From a checkpoint of a small mixture-of-experts model trained on Wikipedia.
Size: 8 layers, width 96, vocabulary 6474, 13.4M parameters.
Experts: 128 experts in each of 8 layers, 32 SwiGLU neurons an expert, a softmax router, a shared expert of 256 neurons.
Training: a variant of Muon for the experts, 193M tokens, 5900 steps.
Below are experts of layer 5 (counted from 0) of a mixture-of-experts language model. Rows are named router (the router's row for the expert), gate (a neuron's input weights, with its number), up (a neuron's input weights, with its number) and show model dimensions 0-95. Each number is 50 + 10 x the weight over its row's rms, rounded and kept within 0 to 99.
Before each expert's rows: a language model's description of what the expert responds to. This comes from a sample of Wikipedia text that the model never trained on.

# expert 60
Consonant-heavy pieces inside surnames, place names and species names, such as eb in Fontainebleau, bl in Kornbluh, berg, burg.
router:51 45 60 37 51 50 59 46 47 56 32 53 52 52 66 59 46 53 61 35 52 45 46 42 56 47 47 49 64 47 57 45 48 52 60 45 47 68 57 50 55 57 55 42 57 37 52 42 43 39 61 63 62 58 39 72 73 65 51 57 58 28 44 54 34 42 74 68 34 44 37 54 69 39 45 43 45 47 44 51 53 64 50 39 45 54 31 57 50 41 42 68 38 47 41 67
gate5:51 51 55 73 51 47 43 53 57 38 48 52 50 51 40 55 78 58 62 43 48 63 53 45 61 42 55 60 32 31 64 54 68 49 52 47 42 40 53 36 43 49 47 45 44 40 48 63 40 53 57 49 41 75 49 70 60 64 52 50 43 56 48 53 49 29 43 56 62 51 63 47 49 36 58 39 24 61 45 66 30 46 43 46 36 45 36 52 53 59 53 57 56 47 45 52
up5:59 43 61 54 47 55 67 66 42 49 71 50 62 59 48 57 51 62 70 61 52 44 36 54 49 58 56 51 48 54 54 46 55 57 59 43 54 56 43 50 34 51 31 57 49 59 43 61 44 42 27 53 41 59 44 70 60 37 65 58 62 36 46 61 43 65 47 62 54 38 52 29 55 53 56 40 57 57 57 69 50 26 53 40 51 60 50 53 57 61 51 73 57 55 55 61
gate6:38 43 58 56 65 47 30 45 38 60 49 50 59 37 55 49 59 40 48 48 60 40 58 63 53 67 39 64 80 55 56 47 53 43 57 38 51 52 39 52 49 45 52 57 58 45 36 51 45 58 59 76 43 45 39 57 67 48 67 54 53 48 65 58 62 69 61 59 26 47 52 53 46 52 67 48 44 57 30 51 59 41 45 45 37 63 51 38 47 52 51 58 39 60 51 39
up6:48 45 51 51 49 45 35 62 52 56 42 49 49 41 54 49 50 27 61 56 46 47 51 56 38 39 39 69 54 41 65 27 59 52 53 38 46 45 37 41 67 48 55 45 54 55 52 40 71 38 60 68 50 35 39 52 58 50 39 71 67 64 49 45 37 72 55 59 33 43 56 50 60 30 53 44 58 45 44 40 52 49 58 44 43 56 45 31 42 56 66 39 38 51 57 55
gate7:46 56 48 46 58 44 31 46 76 48 30 45 63 69 57 70 57 64 29 50 45 46 48 50 44 70 53 52 63 28 64 37 58 51 46 50 58 55 48 55 51 47 51 58 61 55 64 36 50 53 36 50 50 61 63 55 63 44 54 53 26 48 49 41 43 49 54 46 51 64 69 57 54 57 75 55 49 55 45 45 31 51 42 49 51 34 55 44 58 40 44 47 49 62 47 47
up7:58 60 61 38 52 66 47 41 29 23 54 58 37 50 43 45 39 68 59 55 38 49 51 60 63 57 48 46 47 66 40 52 52 58 55 57 57 58 41 59 47 65 55 68 46 40 57 52 51 46 71 35 46 64 40 56 49 54 46 22 43 44 23 44 39 43 60 54 40 52 50 38 34 47 52 45 44 49 66 58 61 45 40 55 57 54 57 45 35 57 48 43 49 61 50 44
gate8:45 68 59 65 61 38 46 50 39 53 43 64 67 72 38 54 44 52 46 51 53 53 48 56 57 63 55 41 55 35 56 56 46 57 56 40 48 56 41 61 59 54 66 64 59 53 41 38 52 46 62 65 45 22 44 63 62 57 41 56 67 60 56 46 68 53 45 64 58 56 45 62 49 42 53 36 56 43 43 66 43 82 50 38 45 52 59 40 51 44 37 46 44 59 54 49
up8:47 53 60 30 45 61 55 48 40 46 54 46 48 50 61 70 53 37 46 31 57 50 44 47 41 38 44 63 41 49 51 55 44 50 34 31 35 56 52 46 34 55 59 53 60 50 51 55 33 66 39 73 75 52 68 46 43 43 57 32 47 42 59 58 46 66 52 62 60 49 42 39 49 47 49 52 50 50 63 49 59 45 54 48 40 64 42 67 55 34 40 50 56 45 58 26
gate9:65 50 51 34 52 38 29 49 59 58 54 53 59 49 58 37 35 54 43 38 40 61 36 54 51 39 62 57 42 46 53 38 48 57 55 46 65 48 61 38 74 37 47 59 46 51 44 52 70 51 29 51 54 63 43 54 67 49 44 64 57 50 52 54 51 58 69 65 67 45 49 41 50 36 45 53 33 45 61 60 38 61 47 40 43 67 49 38 48 29 43 36 55 38 46 48
up9:37 42 41 53 63 38 40 52 57 66 35 59 68 60 56 34 57 44 51 45 55 69 44 60 28 43 48 57 35 51 56 57 47 38 51 55 54 55 38 39 50 53 69 21 52 37 40 43 68 60 55 40 61 49 53 49 46 62 55 37 49 55 32 42 52 49 40 45 45 38 45 60 47 52 63 55 56 50 54 52 32 60 34 36 58 49 52 48 62 42 26 47 45 47 57 43

# expert 11
Prepositions like in, of, for, from, during, by following a verb or noun and preceding a date, place or article.
router:45 57 38 47 65 63 55 38 55 62 63 55 51 42 55 48 50 47 36 35 56 34 52 51 47 65 67 41 52 45 64 64 60 35 57 59 42 49 42 40 49 49 43 61 55 74 66 63 54 62 41 42 38 52 38 61 61 34 46 45 39 67 59 25 68 65 61 54 52 46 63 48 35 58 33 47 52 49 53 50 62 48 54 54 42 47 48 54 57 52 45 42 56 37 36 65
gate5:41 48 62 50 54 47 63 41 57 42 45 47 43 41 52 28 48 38 37 37 48 38 52 49 31 55 45 61 59 56 57 34 74 50 41 41 44 46 66 40 39 44 45 53 41 53 52 45 46 57 55 56 38 44 44 47 64 55 59 25 53 38 52 53 41 78 53 33 48 47 52 66 54 50 40 39 60 52 36 47 42 56 48 46 55 32 39 56 60 54 48 63 45 40 78 50
up5:40 55 47 42 51 58 55 54 45 45 43 53 61 64 61 56 57 51 52 72 57 41 54 47 49 49 39 37 32 50 55 52 60 56 48 78 41 50 28 46 45 50 52 30 47 54 57 43 52 50 36 58 54 55 41 50 58 48 14 48 66 48 57 62 40 39 53 36 49 45 29 26 57 57 55 63 41 44 52 41 63 38 48 52 41 71 57 59 52 53 49 43 50 39 46 41
gate6:52 56 65 40 60 24 54 61 44 42 38 54 35 60 41 44 44 67 66 48 60 49 47 47 47 59 55 40 50 53 51 54 60 43 60 34 61 51 68 46 53 44 74 42 70 47 53 33 43 60 72 38 50 37 44 54 44 61 36 40 44 47 44 63 42 53 48 65 56 46 55 42 37 40 40 34 55 45 40 51 60 45 38 61 47 51 55 67 47 64 38 51 57 46 62 38
up6:45 62 58 57 55 24 55 66 41 45 55 42 41 51 49 54 69 34 58 41 52 63 54 49 35 61 63 39 67 53 37 45 40 60 40 43 56 65 52 74 54 66 56 49 65 52 47 50 61 43 35 40 59 43 55 62 41 38 50 42 31 40 47 63 31 44 49 55 65 59 51 34 45 51 48 45 57 49 43 53 47 74 54 43 47 49 51 58 32 50 43 61 55 52 55 44
gate7:69 35 54 60 42 50 26 66 40 45 52 49 40 33 37 69 53 60 58 44 26 51 36 29 49 53 47 35 32 50 61 59 52 46 61 37 42 60 66 54 51 58 59 49 40 46 58 62 47 56 61 58 62 46 59 51 51 62 47 46 53 48 64 52 63 51 53 56 41 58 65 39 34 50 50 50 50 62 50 49 69 39 49 30 55 66 59 52 54 39 58 58 45 44 55 50
up7:40 64 72 46 56 67 55 59 68 56 46 57 42 31 41 53 61 69 48 39 42 45 42 39 54 51 31 48 34 44 36 37 73 54 50 57 39 64 56 62 40 38 43 63 42 50 55 44 50 63 57 43 57 44 54 72 48 57 47 41 50 63 44 56 57 40 50 50 51 46 40 49 49 34 66 57 59 57 53 58 58 58 62 49 59 45 46 47 58 51 45 38 44 39 35 26
gate8:34 63 45 50 35 48 61 47 50 55 54 51 57 47 41 56 44 49 59 61 63 66 48 31 41 40 69 47 32 39 48 54 53 39 70 64 64 60 63 52 40 36 66 48 52 38 41 30 53 39 54 42 31 44 43 34 31 54 49 47 60 59 41 47 49 54 43 51 55 39 53 46 50 45 44 49 40 29 44 50 41 64 32 62 47 55 68 47 63 44 51 55 40 36 54 55
up8:54 56 61 44 55 52 62 58 47 44 25 55 48 51 47 60 36 39 34 51 51 46 46 62 47 62 56 49 43 66 46 70 53 63 50 45 45 59 39 55 63 47 49 72 48 60 51 32 46 48 48 48 47 51 38 77 61 49 30 55 40 56 55 55 49 50 42 49 47 27 62 51 47 68 28 43 59 35 54 40 55 31 59 42 56 38 47 54 43 70 51 48 55 43 46 34
gate9:35 58 68 51 45 56 55 49 50 52 51 56 51 52 57 49 53 53 55 41 61 68 39 21 54 60 53 49 57 37 51 44 56 65 52 67 51 44 67 37 29 59 46 45 47 38 72 43 62 59 73 33 55 53 67 54 53 48 38 80 59 49 50 58 43 56 46 38 58 56 58 43 50 56 40 51 59 33 60 51 62 42 49 36 47 54 43 42 46 41 50 53 40 50 48 60
up9:56 49 62 41 45 43 67 37 53 31 41 43 71 52 34 55 47 27 47 49 31 63 28 39 39 51 42 50 49 57 57 38 57 57 58 59 40 41 50 56 54 52 53 58 55 42 48 49 48 40 48 67 42 63 52 39 53 39 50 54 58 53 54 36 47 55 54 31 50 54 59 40 59 24 47 43 44 43 72 50 66 41 55 49 71 52 30 40 50 61 48 43 47 61 43 47

# expert 34
Pieces inside proper names, mostly right after a capital letter, e.g. Ber-m-uda, Is-m-ail, S-oph-ie, Jer-us-alem.
router:44 45 52 48 38 45 48 42 74 40 45 44 59 65 55 45 58 48 45 51 43 56 55 42 54 61 50 54 65 52 54 43 55 38 63 58 44 60 60 58 27 51 70 37 48 54 59 46 34 52 54 40 52 50 38 61 63 54 44 77 59 41 47 54 43 46 45 60 48 38 63 41 55 42 31 56 37 61 49 29 55 65 55 30 32 60 52 51 26 59 40 54 43 40 49 56
gate0:32 44 47 68 62 48 47 30 40 67 76 57 40 53 59 55 39 41 50 46 66 52 45 49 65 51 56 45 58 55 52 50 45 53 53 52 59 62 61 37 38 74 61 52 73 67 49 54 23 46 48 47 63 34 35 40 60 44 43 46 54 58 57 54 42 64 43 66 44 44 54 36 43 47 47 59 58 40 40 50 51 50 40 37 55 44 45 51 47 49 53 42 62 43 39 44
up0:47 35 45 49 38 77 43 40 57 54 32 54 45 32 29 49 59 29 45 59 64 48 54 47 55 39 41 44 52 41 56 49 48 50 58 71 48 41 49 51 50 54 41 35 60 66 50 54 35 48 43 61 51 38 52 53 42 40 65 52 50 52 41 39 61 31 46 38 52 48 40 46 55 78 50 53 65 50 41 40 44 49 57 48 26 52 60 49 43 37 55 53 45 68 47 47
gate1:37 44 45 52 55 47 64 47 50 28 52 55 63 66 46 53 44 59 50 45 72 57 43 53 31 51 43 55 63 53 42 71 37 48 44 72 50 46 42 47 33 67 44 43 34 51 44 37 44 53 42 56 56 62 49 53 46 48 51 33 40 44 51 53 51 43 77 41 65 50 33 76 53 65 53 50 48 40 45 42 59 50 46 67 45 36 57 68 49 58 51 53 51 56 50 59
up1:43 44 52 54 60 55 54 42 45 44 64 56 59 56 43 46 58 57 45 42 55 49 50 54 54 54 35 58 38 47 57 51 41 60 54 46 64 40 29 30 44 30 47 60 24 45 36 53 51 61 71 54 53 51 51 41 66 36 56 61 60 41 46 62 49 52 56 52 59 72 55 51 54 29 46 40 59 56 55 41 49 39 49 27 43 64 42 56 47 59 55 51 29 74 48 61
gate2:56 51 58 54 65 52 65 68 49 63 30 58 44 38 50 50 45 45 60 67 46 42 63 46 52 53 39 47 66 76 53 40 53 42 52 44 52 52 57 45 46 40 49 34 64 44 45 47 49 42 49 42 31 41 40 58 80 45 48 60 45 26 43 56 43 50 39 60 50 71 45 60 52 51 51 54 64 57 57 56 40 47 35 49 36 46 58 50 62 46 70 38 47 50 45 41
up2:67 54 67 54 54 34 38 50 52 41 42 44 51 57 42 49 46 66 53 44 59 52 57 41 48 32 58 47 52 43 49 49 49 37 45 46 42 45 49 41 77 51 66 61 38 57 34 39 55 56 56 51 56 35 56 64 43 56 28 50 50 60 52 54 38 59 38 65 45 51 75 48 65 53 48 42 32 56 43 65 47 44 46 55 52 49 57 33 42 52 56 43 46 66 69 72
gate3:48 41 36 59 52 51 58 45 41 33 59 58 36 41 46 60 49 67 50 52 44 36 64 57 66 40 51 40 48 51 68 41 68 50 52 45 50 67 43 35 46 51 59 46 56 43 40 35 48 59 41 46 51 52 30 51 49 41 45 54 64 47 42 41 54 61 49 69 58 58 65 67 28 52 66 60 71 57 45 60 36 40 34 50 58 71 44 39 55 42 49 52 43 41 61 55
up3:43 53 50 48 26 62 57 50 39 42 61 47 41 39 49 35 66 52 40 41 57 62 43 59 47 55 59 47 49 60 48 59 46 60 60 40 58 53 58 57 49 57 44 28 55 66 47 42 43 47 48 50 57 42 67 52 24 57 50 52 67 61 64 66 54 37 50 42 38 40 41 39 46 48 45 72 34 55 45 56 27 42 64 56 58 44 35 51 54 37 50 64 58 62 49 38
gate4:45 53 49 52 53 48 49 56 61 41 59 58 64 46 58 37 62 50 53 50 50 53 31 43 51 47 51 58 63 59 62 34 50 40 55 52 55 43 43 45 52 36 40 56 36 56 45 68 59 60 44 50 40 40 47 59 47 58 47 55 72 65 68 51 57 53 50 39 51 35 45 73 67 34 67 56 47 54 34 31 60 40 60 55 33 47 32 52 68 56 37 47 36 39 34 57
up4:58 52 64 54 64 41 55 48 55 50 62 62 49 43 36 46 46 58 58 47 47 46 83 43 62 56 64 44 57 53 78 53 49 38 56 42 49 40 37 38 44 55 70 48 44 35 62 35 66 73 53 46 56 72 42 45 66 72 50 42 57 59 59 47 55 44 46 58 63 56 58 52 51 51 41 52 57 49 46 62 55 70 53 53 48 52 49 51 45 55 43 66 43 58 60 47

# expert 7
First token of infobox or list lines and section headings after a line break, such as Species, Awarded, ===, See also.
router:53 50 39 42 38 57 69 62 65 36 53 40 60 31 47 55 32 54 68 46 26 68 56 63 37 27 35 52 53 60 56 46 37 60 49 48 33 37 27 50 54 49 38 57 61 43 39 50 65 41 67 48 49 51 45 49 45 53 49 53 47 54 50 38 46 39 41 33 37 55 44 51 43 46 62 50 55 39 42 52 53 58 47 49 48 49 46 58 41 49 60 67 58 52 55 32
gate2:75 41 47 50 43 61 58 45 40 36 48 59 51 43 55 53 54 57 52 64 36 50 58 51 53 40 40 45 69 48 29 36 40 37 53 49 48 39 46 39 61 42 41 57 52 61 53 51 65 67 52 43 70 58 49 47 45 45 47 62 45 67 29 44 46 48 47 47 57 44 48 71 57 45 39 44 61 43 44 42 34 56 48 41 51 75 58 46 33 37 61 68 49 44 61 38
up2:39 51 57 52 52 44 35 45 67 66 42 60 53 66 55 58 36 54 58 38 49 61 54 49 58 36 57 52 53 48 54 43 53 45 65 53 62 57 36 48 52 50 51 57 70 42 42 55 57 57 68 41 44 38 62 38 66 46 48 51 50 54 57 49 32 53 70 61 52 63 65 63 51 51 59 53 74 60 50 29 56 61 35 39 70 52 41 59 44 41 39 68 45 46 52 68
gate3:56 52 46 72 56 41 38 64 56 45 41 61 58 41 41 57 74 65 61 56 53 52 58 51 33 52 35 48 64 56 26 43 39 46 32 59 57 53 41 68 63 43 64 49 51 53 56 43 43 63 56 33 55 53 51 60 66 59 56 50 40 45 57 47 49 37 41 48 50 59 48 51 64 49 59 42 69 50 45 58 42 73 40 40 45 33 41 51 55 51 53 54 65 37 46 55
up3:42 55 31 49 51 59 60 57 39 45 60 35 53 51 48 38 40 52 60 53 42 54 36 54 62 52 63 62 43 61 56 61 55 51 59 53 39 53 60 37 51 56 23 59 39 43 34 41 66 56 60 45 56 50 46 32 40 54 59 33 44 47 44 34 52 72 66 41 36 52 57 45 41 42 53 65 71 39 50 61 60 44 48 36 49 63 56 41 50 54 44 37 50 46 44 29
gate4:44 49 38 61 44 59 48 49 51 53 50 38 51 23 45 49 33 46 26 61 46 74 44 53 60 64 52 36 48 44 46 65 54 39 54 55 52 64 37 23 49 68 48 60 45 53 43 56 36 53 52 50 35 56 41 57 48 51 38 31 57 47 54 39 43 52 39 51 62 49 42 41 50 41 36 36 44 50 43 42 50 56 49 48 54 59 66 45 75 43 41 40 44 44 63 42
up4:56 55 64 64 62 43 49 61 58 38 34 51 53 48 53 49 49 27 59 54 51 35 53 57 40 66 58 62 41 36 44 44 34 47 39 45 44 48 56 64 64 60 72 50 52 46 52 43 35 30 52 56 58 51 45 57 63 47 61 59 40 57 55 51 55 57 49 53 43 39 56 56 59 33 44 62 38 61 36 55 55 48 44 51 55 51 33 58 42 57 58 53 66 63 83 39
gate5:53 43 50 31 34 46 59 39 60 64 43 61 57 45 50 55 56 55 71 60 56 44 58 49 51 61 45 52 63 49 57 50 57 45 58 60 43 34 44 40 73 58 57 38 47 47 49 49 41 48 65 32 45 54 50 56 38 70 43 59 53 46 54 37 44 37 66 56 53 41 34 46 20 48 53 40 43 55 39 66 54 52 64 53 38 50 55 41 55 59 51 40 50 35 70 69
up5:47 52 61 60 46 57 51 50 49 57 61 48 52 48 37 50 47 47 55 46 70 52 61 19 62 39 51 75 52 38 60 63 39 61 49 59 42 51 39 32 46 32 35 47 45 54 56 54 65 28 39 58 44 48 41 57 49 39 42 49 54 60 61 38 41 55 51 63 60 32 47 63 64 41 61 48 66 36 60 64 54 41 52 46 38 54 58 58 60 66 54 44 55 45 54 44
gate6:41 47 57 55 46 50 46 63 51 38 58 53 48 49 69 46 59 74 50 58 35 45 56 52 43 49 35 61 36 16 38 58 56 43 60 38 40 61 38 50 57 46 55 55 48 59 44 54 64 55 44 62 38 48 44 49 47 54 46 52 45 45 58 29 48 58 66 53 38 59 45 68 59 38 49 43 55 40 45 62 66 47 48 50 54 26 61 48 46 45 63 57 68 47 33 65
up6:51 57 44 44 53 51 52 34 56 59 40 42 41 39 46 52 49 72 44 60 59 44 36 55 49 55 56 42 43 39 54 62 44 45 48 67 45 53 39 62 56 68 39 70 47 54 41 51 43 48 38 38 38 46 53 63 56 42 44 56 78 51 27 57 50 54 49 43 43 45 50 30 40 64 67 57 39 55 39 52 56 39 49 38 38 69 48 60 67 52 46 40 39 74 54 49

# expert 18
Short vowel or accented letter pieces inside Spanish, Slavic and other non-English names, such as Hernán-de-z, Cá-di-z, Azerbai-j-an.
router:36 55 61 54 34 48 27 32 49 37 41 49 43 47 52 67 60 61 47 65 35 45 29 63 59 66 31 54 58 63 65 52 53 66 56 64 51 62 54 63 46 53 55 34 44 49 45 51 46 50 53 36 46 37 42 47 57 59 53 59 44 37 36 44 43 57 53 56 45 45 44 50 68 41 34 34 61 61 37 60 51 56 59 46 38 49 41 36 53 57 59 60 44 56 58 64
gate0:43 43 31 44 46 68 44 62 53 67 54 57 46 68 57 51 62 45 57 64 46 41 36 75 41 58 53 51 52 56 47 55 36 53 72 49 39 59 48 51 53 58 48 61 57 43 50 52 43 41 64 51 49 30 44 54 59 66 37 44 46 50 31 29 43 58 48 52 49 57 65 37 62 55 42 58 28 49 62 54 53 41 47 56 63 61 31 47 46 55 43 44 54 54 72 50
up0:59 54 43 61 37 43 57 45 47 62 45 48 55 37 55 66 36 47 59 65 50 43 59 66 58 67 48 35 42 72 43 75 59 57 62 47 55 47 36 47 43 34 56 34 69 55 51 47 43 68 48 53 53 38 48 59 76 36 47 41 49 31 49 59 66 45 50 54 42 52 56 53 60 41 54 47 40 51 57 53 35 54 51 54 66 51 52 32 56 54 51 54 36 64 60 51
gate1:45 41 40 51 39 61 42 49 33 48 51 58 48 47 57 43 39 50 43 53 51 52 44 58 42 41 51 33 46 50 57 45 52 41 31 53 41 37 58 22 53 48 71 65 61 62 49 37 60 66 52 47 48 53 51 72 34 57 34 55 44 57 34 45 55 47 52 59 50 52 61 50 44 53 56 53 50 54 69 45 49 59 65 39 79 57 48 43 52 46 26 47 67 44 35 59
up1:72 66 69 54 46 52 53 55 63 59 39 56 45 52 67 60 46 56 41 55 40 47 36 50 40 60 51 52 59 55 53 57 46 59 52 46 42 63 64 49 56 54 31 54 57 49 50 48 53 58 49 68 18 45 74 59 47 46 63 55 46 56 50 54 73 34 36 50 58 53 48 48 37 52 54 63 54 49 47 65 47 66 48 68 56 46 49 73 60 46 58 52 64 52 60 53
gate2:46 44 56 52 40 56 29 39 60 31 46 59 52 45 57 49 50 47 41 59 42 66 48 49 59 59 42 53 45 47 64 53 42 52 48 48 45 44 51 62 64 73 59 48 39 48 31 45 47 47 39 44 36 49 21 52 51 54 65 45 59 64 49 52 48 37 66 40 42 41 45 53 66 38 42 59 51 49 53 49 42 39 40 50 50 42 37 74 48 64 50 34 43 32 66 70
up2:26 62 43 51 46 47 39 46 37 54 54 43 37 72 40 47 30 53 58 55 43 44 44 56 56 57 54 46 54 56 46 54 60 54 35 68 46 40 64 58 51 54 28 37 39 54 52 54 36 51 43 50 64 37 43 62 48 44 65 58 43 47 51 55 45 44 79 38 49 52 57 50 69 38 42 55 60 44 53 54 45 42 24 63 45 45 61 51 61 67 40 56 48 58 42 61
gate3:48 26 50 61 23 46 45 30 46 43 55 62 48 49 47 59 44 44 49 51 61 36 60 36 62 70 55 45 58 28 35 54 37 56 52 60 55 59 52 61 51 54 47 63 53 63 50 40 58 56 27 59 45 59 51 37 70 45 59 34 48 44 43 51 54 41 48 61 40 60 59 41 42 49 70 49 60 60 60 41 52 54 45 48 45 56 39 47 28 50 45 50 62 58 45 41
up3:30 48 46 35 45 49 57 53 37 52 53 42 39 57 45 44 38 67 50 54 37 52 36 46 54 46 47 48 46 50 40 52 46 44 36 35 55 54 39 48 47 58 59 49 56 34 66 44 60 53 53 52 44 44 45 60 46 37 64 49 66 34 53 63 52 53 61 43 73 40 29 41 61 54 58 66 44 51 49 41 50 46 83 39 48 46 71 64 51 50 65 56 39 52 29 47
gate4:62 49 38 68 45 56 64 56 46 48 63 43 55 70 46 50 38 55 41 56 64 47 52 53 39 49 44 35 52 47 64 39 66 64 50 50 61 55 48 45 64 52 56 65 46 64 46 40 27 38 55 63 40 39 39 49 45 42 44 36 59 45 42 62 63 48 69 30 43 54 70 53 61 59 43 38 56 62 69 63 49 49 46 45 41 63 42 53 50 54 64 59 62 57 59 62
up4:30 27 42 42 61 50 47 54 59 39 52 58 27 44 51 38 59 43 56 50 39 61 51 56 55 60 37 62 58 43 54 45 54 57 33 48 44 24 42 56 44 42 47 41 50 58 56 34 40 50 38 52 40 55 45 46 38 44 42 48 60 56 57 52 47 57 53 45 65 48 48 49 75 23 49 57 39 56 40 39 36 47 61 49 54 41 45 50 31 55 55 47 68 62 36 59

# expert 58
Prepositions and verbs in biographical narrative right after a verb, e.g. work as, written by, including, with, became.
router:47 50 43 35 54 64 51 42 49 49 50 83 44 59 56 40 56 43 42 33 43 29 60 31 41 55 52 44 48 40 53 55 61 47 58 54 39 50 40 42 47 66 36 58 49 63 56 45 49 63 45 37 39 67 61 54 55 32 56 41 44 68 58 32 60 67 62 34 60 58 45 40 39 60 58 47 66 53 42 54 60 64 47 56 44 53 42 37 60 49 58 45 44 48 43 51
gate6:45 43 46 70 49 40 65 42 27 46 54 26 68 47 42 52 46 60 45 53 36 54 40 58 42 52 56 55 57 45 45 49 39 66 56 54 34 48 49 39 60 44 41 54 57 52 44 51 43 45 57 62 53 50 22 57 52 36 36 53 67 47 59 61 52 31 53 37 43 61 56 39 69 44 50 56 36 59 61 45 46 49 48 59 46 32 69 35 47 49 47 49 32 41 62 55
up6:35 75 70 55 60 67 48 52 41 49 56 46 44 60 65 44 51 53 50 63 43 70 54 66 60 52 63 69 54 42 38 54 45 40 48 52 63 51 58 66 42 47 62 51 46 41 52 49 57 59 64 36 70 67 52 53 65 49 51 49 42 49 61 56 59 34 55 47 52 47 43 41 49 41 50 49 52 52 36 40 36 49 53 33 33 54 40 36 32 46 45 49 65 46 46 71
gate7:34 64 57 31 56 50 46 40 49 72 56 45 33 50 57 43 41 67 70 53 43 46 66 64 52 47 47 36 47 48 64 60 51 44 48 47 52 55 62 36 42 61 34 45 61 57 58 46 54 56 56 64 42 60 55 40 61 51 61 51 52 63 60 59 52 58 39 73 50 59 55 44 42 33 56 32 44 41 44 39 35 52 55 25 58 50 67 46 52 53 47 56 35 45 53 39
up7:53 56 30 34 56 74 43 57 64 40 51 51 41 51 50 67 65 51 57 62 53 59 49 39 49 48 40 49 56 48 38 48 35 56 45 45 68 57 40 34 57 51 47 45 63 37 64 45 53 48 43 43 44 55 44 41 52 36 42 30 40 56 52 39 54 64 49 36 58 39 35 47 44 52 50 75 36 63 68 67 50 50 55 27 50 40 57 63 63 56 52 45 51 45 45 40
gate8:35 38 49 52 44 33 33 56 33 40 44 33 39 39 40 56 52 62 56 63 56 76 37 64 49 68 48 44 55 69 57 39 64 48 62 47 41 59 53 36 53 65 33 50 63 60 44 48 44 43 54 37 57 41 51 56 47 41 19 42 41 45 43 42 63 41 54 61 63 48 55 55 39 58 46 45 49 51 55 53 58 43 45 61 42 56 47 52 43 44 42 44 52 33 52 40
up8:58 52 63 46 38 37 44 65 62 55 50 66 40 57 34 52 52 69 74 42 43 53 38 67 32 60 56 52 52 56 47 50 65 50 56 39 48 69 66 54 59 59 58 52 44 48 49 48 44 38 53 36 63 55 61 64 65 38 55 54 52 41 44 44 45 57 44 40 58 46 55 49 43 33 38 35 44 51 64 49 48 62 54 53 47 67 56 59 33 52 29 37 59 53 32 42
gate9:39 49 53 35 55 54 27 69 44 41 47 51 51 54 48 44 36 52 56 52 54 42 43 64 74 34 57 60 43 45 34 49 42 46 56 44 52 71 42 39 42 56 38 36 36 64 58 75 45 26 47 52 57 36 52 42 44 46 40 45 52 59 52 49 56 61 59 39 66 48 55 36 66 64 48 36 45 50 56 60 70 56 47 64 65 52 46 51 44 51 52 43 57 53 51 58
up9:48 66 35 40 52 52 60 42 76 59 39 19 51 47 43 51 47 55 51 55 60 58 40 41 47 44 58 63 53 43 66 69 49 48 52 38 57 77 43 42 69 56 27 50 42 60 56 60 48 41 47 42 43 50 56 46 45 54 53 50 55 68 42 57 54 50 61 66 42 56 34 50 56 51 53 52 47 54 46 40 66 42 40 34 60 50 46 59 61 63 48 38 44 45 50 33
gate10:48 59 62 58 44 46 45 48 64 61 36 56 38 65 54 52 43 42 53 47 49 51 51 50 53 72 43 48 68 38 76 47 54 54 42 50 63 38 59 60 49 39 43 58 50 30 48 49 41 18 50 43 40 49 59 35 44 66 40 47 56 45 53 67 46 55 37 51 42 40 59 59 61 41 37 53 62 57 59 46 43 49 61 70 39 54 48 50 52 61 72 58 64 56 49 42
up10:47 51 43 34 38 47 50 66 34 39 65 36 38 58 53 41 53 49 35 60 47 28 40 41 54 48 54 47 50 35 52 55 61 47 40 52 77 55 61 30 40 46 58 49 50 54 43 43 54 43 44 71 47 54 50 40 49 42 44 65 47 54 66 58 56 51 38 53 40 58 59 45 59 66 36 50 59 63 63 39 54 61 58 55 42 38 82 42 55 40 44 48 45 46 55 56